{
  "n_experts": 24,
  "experts_per_token": 1,
  "d_shared_expert": 0,
  "init_std_router": 0.0144,
  "norm": "layernorm"
}
Below are experts of layer 3 (counted from 0) of a mixture-of-experts language model. Rows are named down (a neuron's output weights, with its number) and show model dimensions 128-191. Each number is 128 + 24 x the weight over its row's rms, rounded and kept within 0 to 255.
Before each expert's rows: a language model's description of what the expert responds to. This comes from a sample of Wikipedia text that the model never trained on.

# expert 2
Forms of to be such as was, is, were, been, plus stray word pieces like the s in Vs or Rs.
down0 [154 150  97 137 155  82 155 153  97 132 103 156 157 136 140  80 159 146 139  83 110 149 159  79  49 171 165  90  91 116 132 146 143  87  93 149 108 141 152 118  71 101 149 160 125 169 142 135 125 139 149 152 150  94 101 136 109 110 128 118 126 161 156 105]
down1 [107 156 111  79 136 152 141 169 125  80  96 154 103 109  93 159 125  93 123 148 134 133 148  88  98 153 115 147 138 105 180 168 175 121 157 156 133 147 121  98 109 143 137 146 140 147 134  99  55 111 169 109 110 109 135 110 121 113 120 115 116 111 142 111]
down2 [116  73 101 116 113 166 140 122 136  94 152 126 106 104 122 126 144 113 152 114 166 141 127  95 137 121  86 149 128 104 129 118 112 154 159 146 134 143 174 101 137 169 112 143 157 130 136 110 142 147 143 136 118 142 112 118 144 139 131  98 130 103  85 141]
down3 [ 92 145 162 131 128 138 156 128 123 131 196 135 143 134 159 132 139 125 114 125 129 149 181 156 123 174 109 146 143 139 130 117 138 161  90 130 162 107 111  64 122 176 119 152 131 117 131  99 132  97 120 148 140 132 112 185 160 108 140 109 111 128 112 122]
down4 [112  88 118 136 129 152  88 162 175 137 122 144 131  79  92 129 188  80 102 141 156 163 130 139 145 133 109 105 138 112  90 151 152 127 114 120 143 150 110 100 103 111 126 149 132 145  77 132 113 122  80 125 105 120 124 127 129  95 123 117 143 103 146 158]
down5 [ 99 128 115 125 150 115 108 150 147 173 127  97 149 138 147  98 107  98 136 141 139 108  81 121 139 122 101 141  99  97 125 109 110 101 132 149 105 119 130 131 145 166 152 116  89  77 134 157 125 147 119  95 101 174 141 162 121 133 113 138 101 119 145 162]
down6 [115 134 111 116 120 138 104 133 125 102 148 122 151  97 124 122 108 126 133 134 119 132 138 184 139 126 154 129 148 106 114 107  94 146 134 133 101 149 104 151 173 142 105 114 172 151  85 111 148 141 194  89 138 139 112 149 138 170 159 156 150 140  85 119]
down7 [ 94 135 110 133 118 127 153 119 123 118 122 136 165 109 109 113 149 150 130  97 131 117 111 102 147 151 121 132 138  94 149 142 155 112 136 103 167 107  87 116 130 132 135  79 136  93 132 126 112 165 119 119 128 125 149 141 145 107 115 152 106 124  92 135]
down8 [109 115 121 152  95 115 136 115 135 119 158  97 168 101 156 127 143 136  95 121 135 148 172  86 126 131 102 136  94 143 123 191 106 168 155 111 143  81 151 124 142 135 118 130 151 124  90 100  84 105 144 109  90 135 141 109 173 145 120 145 152  88 116 165]
down9 [162 121 125 123 104 152 100 148 189 121 151 153 135 128 126 161 112 135 119 142  99 102 131 138 137 103 115  93  88 122 115 107 116 118 111 110 136 108 130 176 109 109 135 121 115  86 122  90 126 118 133 141 132 128 151  99 107 114 123 164 131 115 138 158]
down10 [164 166 113 144  97 129 115  82 163  82 126 135 112 107 122  86  44  99 138 144 105  96 121 112 133 147 156 143 163 107 124 139 140 123 137 139 105 131 149 153 142 132 106  97 134 145 115 135 151 152 144 204 130 127 134 154 133 123 105 109 101 104 132  65]
down11 [167 118 123 152  88 178 111 126  84 133 123 149 140 105 167 130 191 177 105  89  99 200 139 145 132 152  92 120 129 125 123  87 106 134 112 139 133 161 114 140 126 151 142  79 107 135 137 139 118 127  67 138 157  98 152 137  92 128 128 125 137 121 131 152]
down12 [149 124 133 121 118 133  80 140 148 114 138 112 136 134 127 134 108  90 116 107 140 100 150 132 104 148 139 162 153 132 137 177 128 111 150 118 150 140 112 182 155 136 139 127 121 124 121  80 143 110 113  85 127 143 166 165 118 138 117 101 137  85 121 124]
down13 [112 175 140 121 114 118  98 156 147 144  69 114 121 125 131 147 113 102 131  92 119 132 149 146 167 105 160 125 145 113 140 123 139  96 127 130  91 139 110 141 122 117 108 149 160 138 160 116 152 121 108 143 108 148 140 109 171 160 109 103 131 131  98  84]
down14 [113 166 130 114 149 130 161 124  98 146 119  91 111 170 126 136 103 138  95 151 105 106 142 131 144  83 148 131 154 141  92 113 120 117 117 128 140 143 135 133  91 124 112 116 130 138 149  93 118 153 168 153 151 105 139 118 159 114 100 129 115  83 102 111]
down15 [134 104 129 184  89 120 100  89 110 134 135 143 116  95  84 121 116 143 113 186 141 155 154 115  93 108 112 148  84 101 173  56 168 147 156 160 107  89 144 108 116 140 104 158 126 130 113 123 133 153 138 113 139 139 111 145 140 122 119 148 137 164 119 131]
down16 [108 130 115 121  66 130 144 146 112 131  56 149 132 169 120 174 114 113 164 132 119 141  91 155 112 106 101 123 105 106 128 125 118 154 141  97 133 108 174 161 100 165 132 103  96 135 136 145 108 185 130 177 121 122 136 158 135 137  71 111 123 171 115 143]
down17 [138  94 138 112 125 115 120 135 108 106  88 130 144 121 117  70 182  85 139  57 106 164 148 126 115 112  57 132 132 134 119 120 160 105 148 101 168 102 119 149 147 137 145 130 124 131 152 122 116 132 171 117 124 104 125 112 138  92 146 156 125 170 131 121]
down18 [134 128 166 132 133 125 136 131 154 119 122 138 145 129 122 186 111 132 127 145  90 119 118 111 104 101 141 106 110  91 114 131 178 168 110 138 123 117 156 117 133  76 114 155 161 157 117 123 164 109 116 137  82 137  83 120 173 154 129 109 119 119 139 121]
down19 [ 92  79 129 125 119 119 124 102 143 163 107 114 122 143 142 162 116 184 140 103 170 104 118 124 142 158 168 132 123 132 143 150 137 101 139 138 115 150  86 148 124 130 153 149 121 100 103 157 118 142 148 110 121 150 173 121 121 152 108 122 144  97  93 149]
down20 [162 118 131 152  80  97 141 126 142 123  88 151 151 113 147 144  99 140 102 160 151 105 172 112 122 134 143 120  93 121 133 141 124 104 147 134  91 121 125 136 133 133 107 158 137 105 120 115 142 105 128 127 107 137 128 111 140 120 127 121 147 131 191 116]
down21 [110 106 149 117 147 122  91 159 121  67 151 129 122  99 146 138 136 131  93  96 129 196 119 171 122 109 146 128 138 137 117 110 111 100 142 103 116 119  72 128 117 140 127 148 118  88 148 152 120 150  96  88 124 163  91 154 133  81 137 127 137  93 132 155]
down22 [148 115 144 142 140 163 162 139  90 177 142 134 113 144 136 144  78 166 111  65 143 166 100 118 159 118 121 105 123 175 107 161 101 141  96 119 148 133  82 138 127 112 163 119 149  91 127 100 142 150  95 145  83 121 147 126 158 125 113 122 176  58 116  97]
down23 [126 113 150 121 140 144  94 151 119 142 132 159  91 140 139  72 149 127 119 142 132 132 122 145 127 157 124 147 148 108 116  95 172 106  89 147  88 124 142 144 124 121 109 122 136  89  80 145 148  98 139 117 123 149 109 134  68 128 126 176 164 149 153 135]
down24 [142  93 101 119 142 117  95 154 168 130 122 144 140 134 101 118  88 135 127 199 123 124 101 119 168  87 105 146 147 119 149 136 124 114 139 154 143 157 162 121 125 140 108 113  99  88 175  93  87 165 107 103  95 118 197 121 109 142 121 116  94 156 146 109]
down25 [118 123  85 104 153 107 144 158 170 113  92  99 132 110  86 145  63 131 118 126 113 146 147  93 150 141 111 128 126 178 156 130 126 121 166 163 150 108 171 133 160 161 110 110 103 145 126 158 131 144 121 160 131 146 115 125 114 147 152 114 149 129 138 127]
down26 [135  90  89 206  90 139 101 161 125 104 143 133 140 107 149 104 129 115 139 110 112 108 153 135 127  91 126 117  96 133 133 111 112 159 127 107 130 107 115 148 136 159 132 142 145 134 165  90 129 133 133 140 173 113 141  83 163  89 147 156 165 127 132 120]
down27 [145  62 127 112 167 120 128 163 136 169 137 147 109 121 132 106 201 105 135  96 144 146 107 111 158 111 166 153 157 132 125  93 127 149 126 116 165  92 130 141 124 106 160 105 162 160 165 109 144 134  95 171  96 118 145 147 129 114 105 126 133 107 126 143]
down28 [147 138 170 144 118 120 110 157 121 106 116 128  98 134 136 130 157 141 165 104 141 128 104 151 103 130 105  88  97 133 121 122 150 130  91 156 110 113 139 133 152 113 141 139 147 109 103  94 137 174 152 136 200 108 140 151 114 160  76 142 132 140 137  93]
down29 [149 110 115 132 131 146  89 133 112 120 115  95 112 103 143 125 141  82 143 161 114 135 138 137  91 137  89 126 133 143 122 198 124 138 144 118 117 131 135 135 108 133 121 187 131 172 126 126 107 103 138 119 125 160 111 154 108 156 139 138 150  96 132 124]
down30 [179 123  87 148 131  66 166  95 169 160 115 113 131 135 143 140  85 128 120 118  94 120 124 115  84 131 113 143 175 132 104 164 140 145  96 100 129 163 149 181 159 108 157 145  78 130 117 129  99 138 116 125  83 119 120 120 118 115  98 134 184 116 109 137]
down31 [ 97 112 117  98 139 150 142 162 144 190 107 135 128 115 118  82 118 150 128 129 153  95 125 157 132 110 139 150 184  88 129 154 113 175 125 111 120  99 142 131 154 155 122 157 145 119 102 140 107 141 128 159 112 124 123 164 122 117 104 141 131 154  65 122]
down32 [132 135 131 109 113 112 144 124 109 132  90 116  98 122 138 142 169  84 170 146 132 145  97 122 124 140 111 166  95 174  92  89 126 146 115 134  53  81 134 151 151 130 112 118  70 159 127 160 192 124 146 136 107 133 173 169 115 124 118 111 117 129 104 161]
down33 [132 122 121  89 116 125 112 117 203 163 146 117 112 115 147 171 122 113 126 157 115 104 147 134 100 125 129 126 166 146 121 146 158 180 150 116 160 122 116 166 106 105 140 126  81 130 137 121 159  93 108  93 131 132 128 165 102 140 132 110  95 117 111 145]
down34 [139 147 116  97 166 100 113 121 203 139 107 129 126 167 122  92 133 149 154 160 140 102  82 129 110 126 129 106 135 142 147 106 166 122 133 145 149 135 142 141 123 130 112  96 165 105  83 126 147 148  79 135 137 111 132 135 148 153 118 155 111 143  94  71]
down35 [118 105 109 133 139 150 156 122 179 123 122  96 118 130 130 124 135 169 137 118  94 106 140  86 120 108 114 155 119 102 115 127 188 110 110 125 119  98  88 118 122 144 129 101 140 143  85 159 136 164 136 129 105 151 136 141  99 163 105 122 138 100 123 141]
down36 [106 137 105 139 139 136 175 106 111 126 120 154 102  86 111 126 120 120 156 146 117 122 109  99 139 128  97 131  73 199 146 116 121  93 138 119 107 124 124 219 145 135  88  59 142 133 128 165 164  94 107 138 112 108 113 110 140 128 103 141 124 172 153 145]
down37 [161 131 137 134 126 138  88 114 119 137 102 144 157  94 149 105 127 108 106 148 167 163 183  70 138  98 101 144 134 167 131 167 100 154  85  96 121 149 112  81 138 113 118 142 160 144 131 119 140 126 159  91 114 149 109 116 137 120  75 156  81 147 160 137]
down38 [125 136 111  98 151 128  87 162 157 114 113 128 123  90 153  84 107 157 121 136 107 147 115 133  96  99 149 106 138 133 114 116  90  98  56 123 124 141  96 118 149 126 195 142 140 139 144 151 133 107 147 141 155 158 134 135 106 131 160 110 102 120 123 147]
down39 [139 139 130 143 153 143 153 179 127 102 110  94 129 107 124 165 145 126  90 149 141 123 106 121 162 133  99 138  98 130 151 120 144 189 131 149 156 153 113 121 133 143 148 108  76 135 119 138 128  93 140 139 108 133 124 148 180 165  91 128 103 123 145 128]
down40 [128 137 121 112  93 131 130 121 142 160 117  85 130 122  90  90 153 184 103 116 122 139 125 138  50 119 129 161 111 155 133 117 110  64 158 129 134 130 106  92 119  98 144 102 147 103 170 171 130 125 139 166 160 132 100 136  81 107 122 155 135 127 137 148]
down41 [123 101 110 190 102 138 101 115 151 131 130  98 102 110 150 187 151 114 108 117 158  98 150 121 142 140 130 131 132 138 133 130 136 148 126 147 113 120 158 108 142  67 139 126 145 156 136  83 150 129 181 130 130 127 170 118 109 132 118 142 130  93 128 105]
down42 [165 124 136 139 150  88  85 145 150 161 154 160 139 139 132  82 123 110 127 111 110  82 107 159  93 102 145 162 119 162 122  96 128 135 111 109 122 117 128 146  89 119 135 124 128 139 135 138 107 172 134 175  80  99  86 135 141 128 172 114 147 130 121 112]
down43 [153 148 117 135 123 150 162 135 107 126 126 166 157 103 143 124 120  98  97 113 109 113 161 101 114 173 120 103 110 133 164  71 195 129  93 103 149 129 126 120 124 129 127 151 120 140 164  94  86 140 140 112 123 127 108 103 143 162 159 131 109  77 151  98]
down44 [120 191 133 103 122 134 141  88 139 158 137 140 114 102 134 128 107 160  54 172 105 115 121 118 113  93 117 122 135  83 138  90 115 144 121 117 134 136  78 161 136 125 150 109 109 156 151 117 108 138 137 153 117 114 154 106 125 124 132 129 131 176 133 133]
down45 [ 62 139 115 131 169 135 121 132 116 118 121 127  89 135 154 109 122  76 139 105 143 109 169  99 109 134 158 148 147 140 141 135 132 154 137 125 118 142  97 199 121 137 149 160 102 156 105  96 166 161 129 136 114 131 127 102 107 115 117  93 131 119 145 110]
down46 [136 120 121 134 117 141 119 139 150 110 106 129 102 139 144 155 172 140 141 113 135 103  77 171 181 140  91  88 106  87 137 105 106 143 149 144 112 136 137 137 106 113 132 126 114 172 109 100 115 128 126 146 109 107 127 103 140 132 132 118 151 173  99 137]
down47 [142 161 106 137  96  95 116 158 126 111 166 166 117 139 107 113 128 142 122 130 146 135 126 148 168  99 126 121 123 107  81 113 127 135 146 127 143 143 126 140  78 134 117 163 152 123 116 133 150 134 114 128  97  96 132 149 100 142  83 146  91 126  82 123]
down48 [158 166 137 122 164 120 146 160 145  90 105 135 128 159 108 156 133 131 120 139 146 118 123 101 140 113 124 142 123 166  97  98 182 161 118  96  94  91  99 110 156 149  72 141 128 141 156 120 146 132 110 115 129 147 151 139 113 104 126 120 142 148 147 107]
down49 [104 128 122 123 107 130 140 138 151 120 119 138 116 127 118 125  93 154 142  91  95 117 117 104  62 128 139 117 115 137  94 134 161 149 142 131 129 119 114 140 135 122 151  92 147 152 131 114 134 130 111 131 120 179 138 128 180 124 127 122 103 103  97 109]
down50 [144 136 113 160 141 116  78  61  79 161 137 140 112 141 128 147 152 115 132 123 110 151 149 138 116 122 146 144 111 110 188 129 110 140 113 139  87 138 165 126  85 151 131 165 141 139  82 124 107 192 144 159 179  94 156 140 163 111 106 119 120 117 120 118]
down51 [149 110 136  99  95 132 164 122 128 106 152 123 116 120 127 172 142 125 136  94 179 108 125 147 121 103 121 149 111 113 164 152 175 115 109 139 114 115 134 129 109 146 116 152 141 112 147  70 149 157  82 134 167 131 114 107 130 137 133 139 117 183 163 135]